From a checkpoint of a small mixture-of-experts model trained on Wikipedia.
Size: 11 layers, vocabulary 15153, 52.6M parameters.
Experts: 32 bilinear neurons an expert, 6 picks a token, a sigmoid router.
Training: a variant of Adam for the experts, 312M tokens, 5314 steps.
Below are experts of layer 4 (counted from 0) of a mixture-of-experts language model. Rows are named router (the router's row for the expert), gate (a neuron's input weights, with its number), up (a neuron's input weights, with its number) and show model dimensions 0-159. Each number is 50 + 10 x the weight over its row's rms, rounded and kept within 0 to 99.
Before each expert's rows: a language model's description of what the expert responds to. This comes from a sample of Wikipedia text that the model never trained on.

# expert 53
What it handles: Year and number pieces like 201, 197, 00 in dates and film lists, and profession nouns such as writer, composer, actress, -ologist.
router:40 40 51 29 47 42 60 38 37 45 44 65 61 39 63 60 51 63 76 51 37 51 29 34 65 56 41 53 38 44 54 60 50 55 55 59 61 49 35 48 45 59 65 58 67 49 45 57 57 28 61 41 47 51 74 59 53 52 59 47 54 47 55 63 52 34 38 42 47 52 71 42 61 39 37 55 55 44 45 66 46 42 47 47 56 53 43 45 46 41 49 50 42 29 55 63 49 47 45 51 45 51 59 42 43 38 36 49 52 48 57 78 36 43 45 62 37 48 42 60 45 61 44 48 44 68 43 54 64 60 41 55 52 43 50 55 49 53 56 46 71 46 64 47 40 30 31 37 58 35 53 63 45 47 58 34 36 49 43 55
gate0:55 54 55 48 45 43 55 59 44 31 53 54 48 40 43 69 44 54 60 43 39 49 35 65 54 63 50 48 58 44 67 45 55 50 62 58 35 42 54 40 54 49 57 44 37 73 55 56 40 36 76 47 64 46 69 46 50 38 43 63 64 49 35 65 55 40 45 47 31 61 51 37 54 34 51 43 42 63 46 58 51 52 46 36 57 36 65 53 51 43 54 45 56 48 51 31 40 33 54 52 29 26 47 68 39 52 58 56 40 66 54 48 55 47 47 42 52 48 49 54 57 44 46 45 41 59 57 41 39 79 37 49 51 63 38 49 39 46 68 35 43 51 47 70 36 54 46 43 57 60 49 58 49 45 35 42 65 57 59 46
up0:33 29 73 53 59 35 38 31 43 65 55 64 60 39 66 39 49 42 59 41 56 52 61 54 57 50 57 48 40 62 63 42 59 58 48 49 61 50 48 65 58 51 53 48 52 53 38 47 40 41 54 67 56 42 54 45 67 55 22 45 41 46 48 29 61 49 59 51 54 39 49 61 46 43 64 47 67 61 44 47 57 44 64 34 43 53 41 69 33 48 44 44 53 61 60 47 45 39 47 28 67 62 46 48 53 57 49 59 49 66 43 59 49 61 53 49 39 53 51 29 47 59 41 60 34 47 55 51 46 35 53 48 51 65 55 48 24 46 42 47 46 55 30 39 57 59 67 42 59 55 43 44 59 45 59 60 55 44 40 64

# expert 46
What it handles: Prepositions, conjunctions and years in biographical and sports prose, plus country and state names, such as of, with, Kingdom, Virginia, Netherlands.
router:45 28 49 41 51 46 51 38 50 40 03 57 85 38 50 50 39 53 54 30 48 44 52 32 66 52 46 44 45 42 66 50 49 49 54 62 56 49 53 46 54 47 49 56 61 49 47 48 51 56 48 43 42 44 55 49 49 54 56 59 46 51 50 56 51 44 48 47 44 54 99 46 48 42 42 62 46 44 56 54 48 50 41 48 53 50 45 25 48 44 46 48 54 49 38 57 52 47 44 48 59 43 48 46 47 52 45 50 46 52 51 48 50 27 45 50 49 50 40 45 48 54 49 48 50 60 45 60 60 51 42 53 43 48 50 45 52 45 53 47 62 44 55 42 39 59 39 39 39 57 48 51 47 53 42 47 43 47 46 48
gate0:43 56 40 47 56 33 34 65 46 59 61 56 52 49 49 42 40 40 44 61 67 47 40 51 38 69 43 45 28 72 63 31 49 58 66 37 48 65 52 46 38 66 49 40 62 59 59 42 54 46 61 46 46 32 62 36 67 62 47 31 54 49 53 64 50 67 60 61 50 49 42 68 39 51 52 60 36 46 54 41 37 58 53 53 50 56 58 48 41 38 61 33 43 62 50 52 30 63 51 46 47 42 60 50 52 50 49 68 58 43 30 50 47 50 64 46 43 49 51 50 44 55 47 41 51 50 43 52 34 59 42 63 45 56 51 59 42 54 37 56 60 60 51 46 47 43 54 27 39 29 35 67 50 46 40 60 71 62 51 53
up0:34 45 58 74 51 44 58 62 49 46 52 65 53 41 51 39 53 47 54 46 48 52 40 47 69 49 81 53 51 51 39 51 50 49 42 49 47 40 58 61 42 39 57 53 56 20 42 50 39 53 33 54 53 57 42 43 50 58 63 46 38 41 52 43 60 47 45 47 50 44 58 53 41 51 70 42 48 47 63 60 62 39 49 68 44 55 20 31 57 38 43 50 58 46 40 39 67 53 46 51 36 60 60 52 43 47 60 40 58 52 38 56 34 49 64 57 68 53 67 39 52 53 68 42 47 28 72 37 44 49 33 57 47 46 48 45 53 54 46 42 57 38 41 35 35 49 56 53 49 67 58 62 47 54 58 46 47 74 46 49

# expert 47
What it handles: Blank cells, numbers, and closing parentheses inside wiki tables of election results, football standings and climate data, like CPI(M) and 11.8 (53.2).
router:45 36 46 40 37 48 55 31 47 43 22 51 73 62 38 68 47 68 60 41 30 56 53 41 58 48 49 64 39 45 60 50 49 59 59 64 52 43 61 50 51 44 43 53 34 59 48 41 54 63 66 39 55 66 44 57 43 49 39 56 39 61 61 46 51 43 40 53 53 42 98 52 40 32 45 55 48 44 56 44 53 54 62 39 60 42 53 36 38 47 52 48 54 45 59 57 49 44 36 62 56 39 56 43 44 40 40 46 40 50 65 49 50 49 52 42 57 49 43 36 57 33 55 43 54 52 44 52 56 44 36 63 36 55 64 49 46 48 60 40 56 47 54 38 44 53 45 59 46 62 66 57 25 52 46 49 44 52 45 35
gate0:41 43 46 57 52 65 43 40 52 47 47 36 56 57 53 46 63 51 74 36 55 43 37 49 47 57 25 49 50 46 45 70 40 57 55 56 62 47 55 45 68 57 46 57 65 48 45 44 57 45 61 46 51 68 64 45 62 53 78 74 32 41 49 37 55 31 49 37 53 47 51 49 49 53 61 55 68 45 58 64 60 48 51 51 46 59 51 54 62 43 32 51 59 69 64 51 55 51 64 74 61 57 47 44 43 49 47 46 62 30 53 68 37 40 56 48 45 50 48 48 62 50 40 59 50 60 64 45 39 54 50 61 57 40 46 57 28 51 36 46 62 49 60 37 34 60 43 30 42 50 44 55 37 49 42 41 42 48 66 45
up0:55 50 52 43 52 57 57 55 67 61 45 39 41 44 55 52 52 73 50 49 39 49 49 49 37 68 63 73 46 52 46 58 64 45 36 48 60 53 44 54 57 52 52 44 52 59 40 55 56 64 37 58 39 51 50 36 44 38 51 65 62 62 39 45 52 54 30 49 62 54 58 55 53 41 34 45 38 34 49 24 65 54 51 44 55 68 60 48 34 33 42 41 36 52 58 45 41 52 38 52 49 58 43 56 46 53 63 30 48 52 51 47 51 51 52 51 66 66 57 44 60 38 48 51 29 31 51 66 55 32 42 54 48 60 53 42 54 47 64 48 49 58 55 63 46 51 28 72 51 43 56 67 47 57 51 46 52 78 58 29